Weights of a small mixture-of-experts language model, trained from scratch on English Wikipedia: 64 squared ReLU neurons an expert.
Below are experts of layer 6 (counted from 0) of a mixture-of-experts language model. Rows are named router (the router's row for the expert), up (a neuron's input weights, with its number) and show model dimensions 0-95. Each number is 200 + 40 x the weight over its row's rms, rounded and kept within 0 to 999.
After each expert's rows: "comes after" lists some tokens at least twice as common just before its tokens as in all text. This comes from a sample of Wikipedia text that the model never trained on. Tokens count by the router's weight.

# expert 17
router,153,162,175,266,203,154,207,230,274,191,273,120,217,199,185,167,154,169,132,184,232,232,232,195,191,273,145,225,256,179,138,144,206,199,232,206,240,229,212,231,311,169,191,241,188,183,196,160,208,187,271,207,194,210,222,116,189,221,142,272,132,162,192,158,173,217,169,105,157,199,236,147,216,208,256,163,238,187,199,200,169,209,181,193,188,228,183,204,160,168,203,120,181,190,209,272
up1,258,232,145,159,173,206,226,110,222,288,203,135,164,183,230,152,200,208,208,208,212,303,186,264,232,168,245,231,194,125,220,216,164,118,132,202,180,270,227,213,201,197,148,261,170,251,180,243,189,248,161,180,170,174,216,175,146,195,184,201,211,189,259,225,138,207,140,191,156,235,143,202,160,126,143,200,216,219,228,240,209,153,201,248,197,218,219,190,230,188,155,193,211,247,260,264
comes after: "in ", "the ", ". ", "of ", "during ", "In "

# expert 22
router,201,190,233,174,211,168,227,223,266,228,181,168,193,178,184,199,181,176,212,159,127,218,221,217,184,265,148,200,226,219,119,186,181,220,235,181,182,239,183,224,225,180,171,188,180,230,243,127,113,126,276,146,165,192,227,222,194,181,142,206,164,219,155,144,192,171,160,148,202,238,143,137,288,217,261,168,224,194,274,122,235,230,165,194,179,241,138,176,171,277,186,160,152,162,236,273
up0,238,272,171,156,173,204,292,277,218,179,159,203,254,246,147,234,166,215,213,159,195,204,226,159,198,146,268,239,221,202,142,196,201,156,278,212,175,151,147,232,199,184,216,156,188,214,144,186,146,174,154,210,177,195,176,212,240,195,163,170,171,198,243,290,214,162,206,181,211,279,253,251,107,198,196,150,249,187,246,189,198,156,154,181,121,165,180,117,150,226,151,168,223,207,205,206
comes after: ".", "the ", "|", ": ", "; ", "by "

# expert 164
router,241,179,220,149,195,142,225,232,265,172,201,185,196,169,152,232,197,186,177,171,121,208,215,210,181,261,174,212,200,217,183,153,161,232,239,160,159,219,192,226,212,207,197,162,214,218,259,131,105,138,251,94,195,197,192,242,155,176,140,189,172,240,209,165,179,157,188,155,180,226,119,141,255,190,245,176,239,174,243,116,253,251,150,176,192,244,164,208,198,268,141,159,152,191,189,266
up0,233,173,105,184,153,199,274,215,220,143,305,124,190,240,183,224,220,227,147,138,202,241,201,185,183,259,211,253,274,166,178,195,226,180,266,166,191,143,180,176,188,287,205,177,193,204,193,225,158,186,169,167,202,137,203,143,151,207,159,175,197,226,260,255,195,286,252,165,187,218,214,166,253,186,258,150,228,177,183,174,186,274,212,204,162,188,201,208,188,205,193,117,221,181,139,165
comes after: "the ", ", ", "in ", "of ", ". ", "; "

# expert 255
router,189,188,214,193,177,190,228,217,198,196,226,166,211,166,183,201,212,143,149,155,99,233,192,177,193,271,169,257,247,237,148,206,153,238,226,207,197,199,145,233,224,148,184,244,188,215,267,140,131,170,266,196,148,181,212,226,182,159,160,197,184,271,181,204,188,130,173,131,227,219,150,139,222,179,270,221,248,195,187,149,182,236,186,185,155,231,58,196,182,210,169,198,164,142,232,273
up0,87,226,120,164,187,153,207,199,175,226,172,138,122,190,199,167,275,244,195,231,157,211,173,185,211,223,227,244,199,205,248,205,182,196,205,165,279,192,127,227,204,145,136,195,149,182,162,236,156,182,172,129,191,210,156,143,196,185,151,150,225,199,184,182,223,240,115,210,160,207,179,156,157,227,243,159,237,191,162,171,134,186,265,196,189,169,207,151,208,194,173,220,160,95,189,137
comes after: "is ", "was ", ", ", "are ", "(", "were "

# expert 193
router,199,195,229,196,197,202,218,252,242,217,207,168,139,170,191,190,201,183,236,163,148,224,209,203,235,262,139,193,259,225,159,172,138,213,242,201,205,238,224,254,235,175,193,227,202,185,206,107,122,140,272,180,184,169,193,203,197,201,145,223,182,196,204,103,193,160,175,186,174,227,141,126,254,237,273,151,239,202,187,160,261,273,176,219,203,252,120,189,149,226,168,171,154,157,260,288
up0,275,160,230,198,151,195,151,144,188,221,229,195,189,164,124,188,160,214,151,233,286,166,216,161,126,164,235,198,191,169,144,190,194,218,187,286,253,203,246,235,166,156,205,224,274,232,191,197,171,188,195,163,238,156,221,225,155,146,111,229,123,217,226,217,249,225,192,194,265,230,211,134,156,191,188,164,251,224,233,200,146,290,205,214,193,175,134,209,205,193,165,234,221,180,276,143
comes after: "a ", "and ", "the ", "of ", "s ", "us "

# expert 75
router,212,178,221,186,218,132,192,224,248,172,186,157,167,219,183,224,194,261,189,191,219,265,220,180,224,246,135,230,198,174,207,156,149,245,228,159,176,218,238,216,210,190,151,183,252,234,263,114,146,139,272,200,193,199,191,221,103,229,158,278,184,198,201,187,248,192,174,179,220,245,124,161,282,230,248,198,244,183,191,202,180,253,186,155,167,246,118,204,145,237,147,126,142,177,199,257
up0,185,200,227,218,212,135,172,116,113,259,223,127,197,193,303,255,224,118,217,201,249,218,139,170,219,274,165,151,143,162,217,158,191,193,197,241,236,144,209,206,209,187,222,139,203,211,190,190,225,138,282,233,139,189,190,238,200,229,148,198,186,205,172,262,221,176,176,185,200,179,224,192,231,225,223,152,151,264,208,246,113,230,198,220,192,226,223,187,147,203,150,197,232,265,229,257
comes after: "(", "the ", "of ", ": ", "a ", "s "

# expert 166
router,200,208,190,147,191,121,221,212,243,199,207,178,211,179,175,197,241,130,185,171,153,230,217,193,186,266,121,168,249,219,129,222,169,239,233,165,229,214,179,237,238,146,150,190,149,197,259,146,141,148,210,185,164,181,212,216,193,155,130,196,155,228,137,162,227,186,157,150,144,216,137,181,305,191,223,183,248,166,261,161,223,265,153,217,154,219,189,203,147,288,180,130,198,188,219,238
up0,176,204,211,135,227,116,212,255,206,189,132,192,247,194,234,193,278,240,146,296,240,181,251,199,208,268,192,211,224,242,171,242,195,215,180,228,193,192,142,256,182,184,280,238,209,217,214,230,201,227,231,158,123,194,177,179,241,159,241,93,186,232,244,219,194,216,211,218,208,272,165,178,176,171,203,182,142,172,207,179,157,216,269,273,167,213,247,223,192,224,166,257,224,172,106,162
comes after: "\n", ") ", "% ", "\" ", "%) ", ")"

# expert 245
router,175,141,179,179,210,173,228,265,232,172,251,176,213,176,178,143,230,150,201,110,182,201,233,129,228,274,165,142,202,192,178,136,210,202,273,185,208,209,234,215,243,112,204,161,211,231,181,231,160,152,211,205,188,209,237,119,178,118,204,207,179,233,169,204,247,166,155,184,163,258,218,193,222,191,228,226,202,207,171,159,176,268,220,244,108,214,183,267,164,243,141,231,100,194,248,227
up0,214,171,151,261,206,188,159,244,231,114,193,227,196,145,216,154,151,203,194,175,168,170,161,175,97,243,237,109,209,141,289,236,241,206,188,209,239,242,190,211,280,254,193,221,214,175,176,164,205,130,97,170,226,209,216,219,174,147,206,280,178,166,191,217,181,164,187,162,238,253,259,230,213,259,186,216,172,219,147,233,185,208,155,185,208,285,209,184,256,218,246,218,219,216,209,178
comes after: "\n\n", ".", "==", "=", "===", "|"

# expert 54
router,200,189,224,155,211,160,224,217,265,227,198,182,205,185,206,207,184,186,207,165,114,223,227,218,188,271,170,182,220,225,131,182,174,235,248,181,189,238,188,228,232,175,162,203,197,214,237,117,106,115,258,144,169,208,229,206,192,209,143,220,158,214,158,150,190,176,171,141,190,227,153,128,286,211,257,171,237,171,268,129,239,240,153,180,171,256,136,171,165,264,192,155,155,164,229,260
up0,183,137,201,220,177,95,203,295,231,131,202,240,136,229,204,211,194,237,153,165,149,164,250,207,179,169,265,138,263,135,185,183,246,113,222,242,188,244,202,230,213,215,209,259,204,207,192,220,246,222,185,154,211,158,186,158,237,254,230,246,175,159,192,245,186,251,168,220,162,214,185,264,227,178,143,171,170,194,114,153,188,200,279,182,216,229,225,254,250,150,171,232,168,163,193,193
comes after: "| ", "the ", "\n", "The ", "\n\n", ". "

# expert 171
router,215,186,158,135,187,173,293,228,206,193,196,182,209,206,157,160,230,269,155,172,205,281,234,172,173,239,184,197,218,197,182,149,164,203,180,187,225,168,212,214,262,170,245,170,196,143,296,160,131,211,201,148,146,228,185,123,132,212,130,194,156,242,182,233,213,188,134,194,220,260,153,143,226,249,225,209,313,200,242,154,176,287,214,158,156,242,211,205,230,217,171,194,181,215,220,221
up1,162,160,207,200,198,265,187,173,196,189,229,136,159,199,180,266,217,154,169,132,167,213,269,220,246,178,206,149,195,180,153,207,189,212,241,171,233,129,238,188,222,220,223,269,217,234,208,253,172,185,157,199,221,331,160,165,138,182,195,132,263,253,180,133,183,245,200,262,248,160,236,121,167,258,237,157,126,225,210,197,240,219,202,178,235,170,150,225,260,186,204,242,216,203,219,158
comes after: "201", "200", "202", "199", "198", "197"

# expert 190
router,219,224,144,176,241,228,215,223,200,228,211,170,238,166,230,263,201,241,179,169,166,196,216,185,231,224,162,217,245,76,166,246,191,219,218,215,209,207,193,240,232,135,230,221,182,228,249,148,167,120,158,199,128,224,171,208,117,163,175,211,128,211,208,201,188,176,228,99,154,246,229,111,200,215,261,245,228,204,236,196,199,220,153,162,158,269,206,264,188,220,169,156,150,216,291,210
up9,158,241,128,152,201,153,222,219,223,227,154,141,171,206,221,136,160,156,185,221,177,254,144,205,199,156,255,233,150,198,256,206,207,172,202,171,182,214,234,184,225,157,217,254,118,178,264,186,157,239,157,153,186,232,173,238,215,217,211,106,215,158,231,250,191,201,280,257,209,285,196,248,220,201,163,204,165,225,161,220,172,142,120,174,212,251,202,176,215,155,159,245,141,287,196,243
comes after: ", ", "However", "ally", "5", "6", "7"

# expert 19
router,174,237,154,160,222,187,288,237,234,180,270,156,207,142,193,199,217,191,159,98,204,226,224,190,235,282,111,219,206,212,142,196,171,177,235,220,189,228,223,197,212,164,182,204,182,182,242,180,177,203,247,146,129,226,175,163,149,177,150,180,172,221,186,141,254,206,181,146,176,234,215,206,251,260,296,209,234,219,227,210,219,233,149,151,125,261,254,251,195,234,166,180,122,157,211,239
up22,190,211,115,204,229,180,190,127,188,276,245,152,156,235,140,180,246,144,231,212,196,168,148,213,179,244,199,248,136,253,193,228,203,159,255,226,230,190,249,195,232,246,219,181,206,250,159,186,200,150,192,164,195,196,144,179,279,178,192,247,184,264,147,112,285,296,161,234,175,230,172,186,165,181,183,191,259,209,153,204,213,202,211,88,197,205,162,177,159,218,218,168,152,181,203,225
comes after: ".", "==", "===", "s", "es", ")."

# expert 170
router,136,230,241,225,213,152,202,231,260,238,210,191,196,206,197,181,182,143,210,172,155,204,241,175,227,254,114,179,209,250,165,192,195,274,265,238,114,251,189,241,245,185,138,266,201,195,234,166,122,125,260,197,204,208,205,236,215,204,142,209,160,208,202,156,222,233,193,168,196,216,123,121,281,219,237,207,232,186,223,176,220,245,196,221,192,231,155,235,149,278,190,136,147,174,240,250
up0,193,136,145,231,151,162,228,213,253,222,256,131,152,221,180,167,191,231,197,265,190,177,194,211,156,217,180,219,257,149,246,207,205,163,204,126,244,166,186,230,199,137,180,180,210,268,202,177,183,151,269,230,205,253,202,129,208,179,186,166,239,219,195,195,174,270,229,219,194,263,226,193,239,89,240,169,170,170,215,200,189,168,114,184,198,165,94,233,208,255,162,185,197,142,255,260
comes after: "the ", "a ", "′", "- ", ": ", "The "

# expert 4
router,204,258,187,138,249,173,271,236,248,236,269,180,210,124,175,234,173,158,245,153,129,242,253,176,209,248,183,236,273,184,154,206,202,177,214,181,159,190,161,209,224,120,218,218,147,209,252,187,140,183,178,231,183,219,207,175,216,144,171,204,170,229,194,126,244,180,153,174,220,220,154,174,210,219,211,218,256,143,233,136,267,241,157,157,171,167,162,268,112,239,174,195,172,127,171,195
up23,193,189,236,251,197,151,144,243,235,254,197,221,232,180,181,186,165,227,252,189,191,204,202,188,121,198,254,187,168,232,237,189,192,236,272,156,208,211,226,132,149,210,169,177,169,142,196,75,259,136,207,213,171,175,99,186,203,164,166,219,278,207,173,197,164,188,175,146,164,200,129,306,226,187,207,170,160,246,202,179,202,251,210,185,154,252,169,243,196,232,246,153,189,259,159,199
comes after: ") ", "% ", "\" ", " ", "i ", "} "

# expert 252
router,152,222,232,228,206,177,219,280,248,124,186,171,201,165,131,214,225,203,231,179,212,224,284,205,225,241,168,198,180,191,220,240,196,262,218,191,190,180,243,287,245,170,248,148,160,216,250,141,201,195,219,164,96,252,204,157,206,215,179,258,196,198,161,209,212,201,105,147,231,199,147,130,251,175,263,238,263,128,194,208,201,263,162,163,177,201,207,165,232,256,187,202,171,215,273,216
up9,234,206,176,152,192,209,188,165,230,153,202,183,223,223,162,218,313,177,181,187,186,276,216,241,277,219,150,264,205,193,229,274,239,169,220,229,225,166,190,165,193,182,280,155,165,109,236,226,209,246,285,160,190,225,170,233,203,127,210,238,205,165,162,180,211,209,213,188,287,206,249,168,220,172,178,194,140,258,114,206,199,189,248,228,135,230,214,171,237,239,221,226,223,235,277,241
comes after: ", ", "in ", "(", "–", "| ", "In "

# expert 12
router,166,154,195,172,218,153,249,253,196,184,218,164,222,197,185,200,199,212,190,211,185,206,194,174,211,238,192,146,292,125,180,228,147,215,172,198,257,203,151,238,244,166,203,182,170,160,205,137,162,191,205,166,74,149,194,243,179,174,85,237,196,177,145,132,245,185,207,176,164,218,144,206,255,240,197,179,297,163,242,219,235,213,161,232,207,186,139,239,108,249,160,168,168,186,217,196
up2,316,172,184,215,156,140,178,143,183,214,234,228,165,239,221,189,182,252,168,217,139,220,243,184,163,97,90,161,219,210,176,187,186,257,238,138,167,248,195,242,170,143,177,139,228,131,219,177,206,166,170,195,145,239,216,197,245,233,265,220,214,173,201,196,237,209,163,253,179,212,138,214,210,218,197,154,152,235,161,190,148,189,135,171,160,201,192,224,254,236,245,217,203,171,258,142
comes after: "% ", "/ ", "°", ") ", "1", "″"

# expert 172
router,147,161,202,178,194,194,258,225,227,179,229,86,183,143,172,215,174,240,220,169,192,240,231,159,262,250,148,191,256,153,204,203,186,255,199,223,187,156,192,282,219,202,160,183,262,198,212,97,103,151,195,225,188,249,185,129,177,203,186,236,180,163,170,129,269,245,187,181,188,241,170,159,173,216,243,192,217,200,175,184,258,315,160,242,208,201,146,233,188,197,163,192,193,189,228,231
up15,286,255,217,229,234,209,196,225,189,186,204,172,137,189,170,199,106,171,199,216,233,279,196,207,249,278,163,196,249,137,173,170,214,180,144,113,201,202,235,188,274,159,146,149,285,183,148,152,195,202,202,200,191,221,205,175,142,109,228,153,145,199,229,229,132,233,185,200,186,161,184,202,155,178,105,216,201,248,159,219,198,157,211,219,276,217,192,152,169,200,173,173,176,206,158,168
comes after: "| ", "- ", "(", "the ", ": ", "; "

# expert 66
router,179,126,163,193,202,184,231,223,281,177,211,133,161,151,143,246,176,206,194,197,163,221,232,207,232,211,152,210,261,215,146,195,214,234,272,217,204,186,206,284,208,209,181,166,176,227,259,113,148,161,273,214,168,212,157,197,128,171,171,239,174,201,129,144,267,194,190,216,156,217,198,141,194,185,220,191,215,180,194,149,204,317,149,211,190,231,160,258,204,226,165,203,185,155,247,289
up9,223,155,215,165,198,194,196,247,167,138,225,202,170,138,144,205,127,220,266,201,191,218,126,171,166,225,299,233,196,184,251,191,193,201,191,189,204,200,226,210,210,204,185,238,146,232,193,147,213,208,256,247,195,221,216,231,285,169,151,221,214,254,236,236,204,116,281,254,208,239,258,192,175,257,205,184,244,231,140,131,165,200,226,213,225,303,173,171,264,233,142,194,217,210,197,283
comes after: "| ", "- ", "\"", ", ", "(", ": "

# expert 207
router,187,181,222,187,210,176,225,219,252,235,207,148,166,182,155,186,193,179,207,166,127,201,220,200,172,269,170,172,227,220,117,171,184,263,247,182,185,240,183,218,254,179,196,183,194,216,231,106,135,118,249,189,167,218,203,211,175,187,145,229,139,236,174,176,185,152,163,175,185,226,133,127,293,195,230,189,233,201,287,148,230,238,146,182,188,252,132,165,160,277,205,152,159,159,225,258
up0,154,236,129,117,145,177,119,224,230,184,244,187,163,256,183,199,225,265,213,214,177,255,179,151,234,172,208,69,223,179,191,214,195,214,210,187,246,189,184,230,206,241,163,195,215,165,150,266,199,225,160,198,199,168,225,190,208,236,266,135,155,230,105,210,176,155,272,178,203,285,129,154,158,221,226,230,223,136,181,146,193,180,254,213,243,231,240,157,164,206,197,194,195,186,227,196
comes after: "of ", "in ", "and ", "to ", "for ", "with "

# expert 235
router,214,249,152,151,210,196,226,247,273,169,257,197,180,215,118,236,206,210,142,161,174,194,275,118,232,234,143,158,193,209,215,231,226,250,219,212,181,169,202,208,226,169,217,187,176,242,249,157,172,213,223,207,202,247,120,142,177,196,200,261,101,245,169,207,172,162,220,185,221,209,186,195,217,189,281,193,249,207,198,198,264,348,169,170,174,181,232,230,228,246,158,185,220,200,261,228
up0,253,201,139,164,191,174,171,245,220,198,305,213,195,229,256,228,219,205,244,166,195,197,160,221,165,131,193,159,177,208,197,162,195,208,111,187,266,220,220,241,173,235,210,247,175,152,141,191,216,205,223,211,225,189,139,172,142,238,151,258,189,190,160,273,132,95,131,206,212,219,121,216,192,229,206,175,161,194,203,238,224,234,169,216,191,239,197,166,204,234,191,260,84,166,258,213
comes after: "\n", "\n\n", "\n  ", "map ", "10 ", "15 "

# expert 111
router,166,191,213,136,223,171,211,229,254,195,190,133,194,154,152,262,181,230,205,190,185,236,231,137,224,221,143,192,227,183,154,199,213,230,237,238,228,220,196,249,186,187,191,153,230,215,242,123,198,160,271,244,205,244,169,182,139,189,121,225,160,166,173,151,222,202,193,231,163,199,135,115,231,250,226,191,240,183,155,159,203,293,138,209,185,220,157,288,226,225,119,170,191,141,246,275
up0,204,223,252,144,188,212,179,261,261,187,140,228,215,188,220,228,214,149,204,149,164,257,230,136,224,242,139,198,162,209,232,205,281,200,205,170,202,186,121,228,189,208,172,198,142,143,279,95,250,193,220,212,292,282,202,194,117,196,252,230,146,202,204,228,253,126,152,218,228,221,153,194,185,222,199,231,218,249,218,239,192,133,170,229,211,207,161,208,170,207,226,161,179,253,162,174
comes after: "| ", ": ", "- ", ", ", "(", "the "

# expert 24
router,188,144,129,223,230,153,187,218,223,193,225,187,200,229,175,255,188,189,204,181,193,227,189,125,175,236,145,182,260,143,157,179,155,220,184,164,165,229,198,261,294,203,226,178,273,225,226,127,212,142,173,208,195,223,147,150,150,148,154,199,165,206,165,254,191,216,147,142,232,275,161,184,204,206,214,298,323,164,231,147,189,278,194,168,178,212,235,179,168,239,189,205,177,194,170,219
up11,216,203,204,191,203,189,148,183,253,201,148,129,127,255,209,224,303,241,224,218,203,228,245,167,182,292,216,182,232,156,174,240,159,170,174,188,225,151,177,248,183,149,270,178,167,225,263,243,234,228,191,291,214,245,165,165,196,190,176,185,234,221,180,184,243,189,211,210,196,127,141,263,269,185,176,245,148,230,148,200,141,96,247,172,203,144,214,199,190,262,222,214,170,207,215,190
comes after: "- ", "• ", "201", "202", "200", "Sub"

# expert 64
router,131,169,153,170,236,225,209,241,222,210,236,156,163,186,128,195,222,199,189,184,158,216,191,202,210,237,169,171,262,146,209,196,172,236,236,195,223,203,179,189,269,143,202,137,230,251,213,150,150,114,240,191,168,236,243,189,195,178,144,227,145,165,187,204,136,172,68,198,210,233,183,119,244,170,216,222,215,177,199,184,309,239,143,226,187,212,156,219,228,233,239,172,117,150,166,187
up0,200,237,251,176,116,170,139,226,177,196,187,218,215,288,190,205,194,132,203,197,215,220,161,279,216,185,157,171,303,102,136,205,196,248,175,194,177,159,219,203,235,236,225,296,217,187,198,249,206,226,282,173,204,187,220,122,209,117,178,261,112,165,180,209,217,181,189,209,162,206,182,216,196,172,115,185,208,251,211,228,147,212,180,250,201,202,217,187,173,276,204,231,198,157,218,198
comes after: ", ", "well ", "s ", ") ", "es ", "ers "

# expert 243
router,145,198,199,153,233,200,246,210,214,178,282,106,203,178,179,197,164,200,157,197,194,221,205,142,181,302,217,169,240,167,215,134,198,258,269,187,197,161,177,244,246,131,198,186,175,236,213,191,124,196,247,201,133,202,129,168,205,138,171,246,178,217,181,181,238,210,153,138,165,201,199,162,246,206,215,263,207,209,262,140,232,231,163,158,214,215,235,182,167,271,192,141,151,136,267,235
up0,202,172,241,211,214,223,268,258,137,154,192,229,247,210,231,167,235,210,267,194,214,132,237,188,197,199,269,201,175,161,187,200,217,167,160,212,201,183,159,176,212,208,224,202,174,211,164,266,222,259,187,227,261,168,223,125,97,193,244,151,227,146,161,164,242,155,280,236,178,149,151,207,118,218,217,278,205,204,196,178,191,263,232,199,186,212,196,232,242,115,257,262,164,159,190,271
comes after: "of ", "in ", ". ", "to ", "for ", ", "

# expert 50
router,177,172,186,158,202,125,218,253,219,227,208,215,195,188,169,218,106,264,155,164,172,218,198,165,194,229,229,227,234,184,217,135,223,191,230,218,241,197,190,188,222,169,184,210,198,174,229,114,180,109,220,173,125,235,152,164,177,160,118,234,190,171,192,238,206,219,179,177,135,231,127,139,221,190,217,200,290,248,168,178,229,313,186,157,175,244,173,161,191,251,167,173,119,184,246,247
up3,199,189,207,194,162,190,214,149,145,200,171,177,131,199,173,208,127,181,245,174,177,257,200,179,207,232,206,242,183,142,220,181,169,155,199,153,221,136,252,188,196,206,193,249,236,213,223,269,148,197,256,192,223,127,209,225,100,156,219,189,283,170,215,254,143,273,178,265,183,232,241,184,255,114,120,224,118,180,186,164,235,203,180,269,222,138,206,219,165,168,185,230,202,232,150,231
comes after: "| ", "(", "N ", ": ", "°", "; "

# expert 72
router,162,145,166,224,242,162,284,234,235,197,200,211,228,191,161,198,202,138,154,138,111,209,214,178,188,297,202,160,187,151,194,152,212,245,236,139,169,178,234,196,275,159,219,164,226,252,202,210,153,136,270,176,176,211,247,168,238,85,159,211,156,247,169,218,221,206,172,207,160,263,232,151,216,198,220,168,233,149,152,155,197,249,216,234,126,176,191,243,189,179,144,214,180,212,223,229
up0,221,173,196,161,187,172,243,162,196,159,160,139,217,157,185,184,193,198,229,199,208,264,207,237,183,242,169,203,175,290,167,189,178,213,286,249,96,167,161,214,237,226,291,156,144,249,225,140,151,177,168,198,199,172,245,153,186,239,205,169,151,200,155,188,242,205,248,234,156,207,206,226,184,146,259,143,221,176,209,124,152,227,140,275,165,150,189,182,171,137,246,207,255,235,163,236
comes after: "\n\n", ".", "|", ")", "\n", "=="

# expert 96
router,146,178,184,208,244,177,247,213,211,157,241,99,193,204,148,206,175,168,134,169,201,213,183,145,173,304,208,182,275,181,178,128,198,271,238,203,177,192,181,264,233,135,182,201,172,232,224,155,135,177,216,157,138,211,187,155,210,160,161,282,134,182,182,176,252,209,133,172,196,191,197,176,237,247,230,242,213,200,242,119,205,221,171,176,203,160,223,205,188,212,161,158,207,101,205,254
up0,162,291,163,225,255,231,165,228,270,184,153,237,205,201,161,157,129,197,233,159,171,190,202,198,204,149,195,193,195,171,242,205,171,187,232,186,237,192,199,211,224,215,156,207,154,232,175,187,221,220,276,259,138,222,140,122,178,245,215,165,136,296,157,187,121,164,231,184,270,189,286,205,263,183,103,169,202,230,200,190,161,172,197,200,283,221,192,178,193,197,133,157,184,158,197,225
comes after: "in ", "of ", "to ", "at ", "for ", "on "

# expert 106
router,188,176,239,227,221,158,216,216,281,154,195,176,191,178,190,194,174,142,204,193,157,215,198,182,197,244,115,165,237,198,126,236,172,258,213,182,211,231,229,236,225,166,212,164,190,233,232,126,153,155,216,216,178,217,230,223,173,198,152,256,147,176,143,179,247,147,162,150,183,216,121,145,295,202,262,181,244,191,269,178,235,247,153,229,184,271,163,196,159,297,181,123,174,201,233,251
up0,194,196,174,204,228,178,179,263,251,139,156,185,124,197,160,134,203,189,173,184,153,249,185,185,220,217,168,150,277,249,230,166,246,229,269,160,198,267,132,225,137,191,229,146,243,242,192,175,196,167,187,208,190,223,137,219,228,244,227,237,224,161,212,169,199,196,143,191,184,296,272,160,203,199,224,196,181,151,242,157,178,215,92,248,160,261,199,255,186,249,232,188,192,279,194,232
comes after: "\n", "| ", ", ", "(", "in ", "–"

# expert 247
router,194,165,235,242,193,129,197,229,245,205,222,198,231,243,222,236,240,210,150,184,171,237,215,165,190,276,156,213,216,154,165,186,238,214,217,180,165,200,201,204,256,196,219,212,218,245,224,145,222,144,216,168,147,253,125,179,135,197,190,240,135,140,189,240,228,215,129,176,234,225,182,132,265,258,246,256,289,225,211,161,181,249,152,200,121,219,104,195,227,294,157,202,206,161,198,225
up0,185,232,187,227,239,188,226,210,164,198,168,281,178,217,246,182,193,204,120,200,278,255,225,212,206,219,220,245,165,195,207,182,242,157,185,273,182,177,123,227,179,226,149,181,236,133,229,170,250,276,247,255,193,185,216,211,197,128,255,178,139,182,254,250,157,143,191,258,284,157,187,224,238,193,260,190,201,210,141,165,218,117,179,193,143,245,230,164,203,202,163,202,204,116,254,229
comes after: "- ", "See ", "Preceded ", "==", "Binomial ", "Succeeded "

# expert 155
router,177,163,189,159,217,218,225,253,223,184,265,138,154,194,120,187,226,208,190,189,150,279,215,229,216,228,151,183,227,138,190,204,195,196,201,212,233,214,178,196,236,187,183,124,207,218,230,142,136,172,248,193,190,247,201,194,149,202,171,190,116,196,168,211,192,201,91,176,205,213,184,86,277,155,219,260,237,137,242,199,266,216,141,242,203,231,146,230,266,230,206,203,133,184,140,208
up0,179,190,190,226,177,240,163,194,137,276,216,90,207,226,220,190,318,157,250,172,252,212,187,211,247,180,206,205,189,198,136,144,214,219,174,201,179,284,190,205,248,191,208,160,172,262,254,215,211,282,213,171,236,196,201,204,180,252,148,180,166,204,201,197,252,225,143,216,204,239,231,162,204,99,204,235,188,195,225,168,170,242,273,177,238,249,179,200,267,114,163,191,261,220,159,198
comes after: ", ", "s ", "es ", "well ", ") ", "ers "

# expert 93
router,138,120,219,201,188,151,241,251,240,166,178,167,184,209,196,277,140,204,197,169,247,224,211,187,166,256,222,199,217,177,218,184,137,245,250,250,161,202,176,223,224,167,171,160,218,185,235,151,181,163,310,223,219,119,174,222,172,148,130,175,201,182,224,217,219,161,187,226,176,242,194,120,260,225,276,194,248,188,193,175,221,257,182,187,172,207,214,257,164,250,123,101,188,178,241,153
up0,220,167,159,136,226,178,169,237,265,209,146,234,186,182,184,226,235,228,216,183,148,219,214,195,213,188,227,255,153,246,256,162,279,157,238,247,75,254,177,211,268,149,141,188,175,227,199,164,140,295,190,160,159,141,173,187,159,222,211,187,233,169,177,195,218,162,227,113,179,179,197,201,238,228,245,195,207,207,189,165,269,246,229,160,163,232,234,187,167,135,194,173,245,250,175,145
comes after: "to ", "and ", "was ", ", ", ". ", "a "

# expert 139
router,172,216,219,206,212,151,275,251,213,242,183,190,238,186,185,188,233,268,205,124,186,259,248,182,165,248,170,217,218,208,202,141,165,218,197,153,195,225,236,219,255,162,248,178,243,159,227,147,166,171,243,153,149,222,164,157,170,210,136,163,126,214,190,213,254,203,105,169,202,244,147,87,188,213,237,239,287,199,245,156,183,258,211,209,125,255,216,201,192,199,196,178,152,139,222,217
up9,202,180,178,183,217,183,201,171,288,207,185,92,196,161,230,179,249,214,180,233,215,150,257,168,232,191,184,237,203,135,167,205,198,219,160,176,285,199,149,136,221,169,240,129,199,146,169,235,181,195,117,205,154,211,86,153,229,236,208,183,291,186,166,187,235,119,238,176,184,246,188,200,168,213,242,180,192,257,237,208,175,193,217,147,205,204,269,228,248,248,132,183,195,248,214,231
comes after: "201", "200", "202", "199", "198", "–"

# expert 159
router,143,216,210,234,179,185,219,308,244,158,221,181,183,159,167,189,203,184,229,174,201,198,233,221,177,246,172,199,206,189,215,235,243,278,223,213,205,197,226,276,217,173,195,183,168,231,239,190,212,181,247,150,123,249,233,146,230,200,144,226,193,193,170,221,195,151,143,141,162,202,130,66,193,172,260,277,242,169,185,208,207,275,201,198,171,254,183,191,216,285,185,217,113,200,263,216
up9,245,197,168,143,213,246,255,268,250,170,214,244,125,179,145,218,161,108,218,188,161,167,132,154,156,239,174,195,200,196,207,161,277,187,215,243,206,202,212,183,204,171,219,210,224,191,179,229,268,214,164,137,220,184,292,244,216,196,139,287,145,203,208,215,217,178,207,211,151,230,142,143,185,178,199,241,181,198,227,148,245,215,205,252,205,265,226,169,168,255,201,159,135,268,190,122
comes after: ", ", "(", ",", "| ", "in ", "In "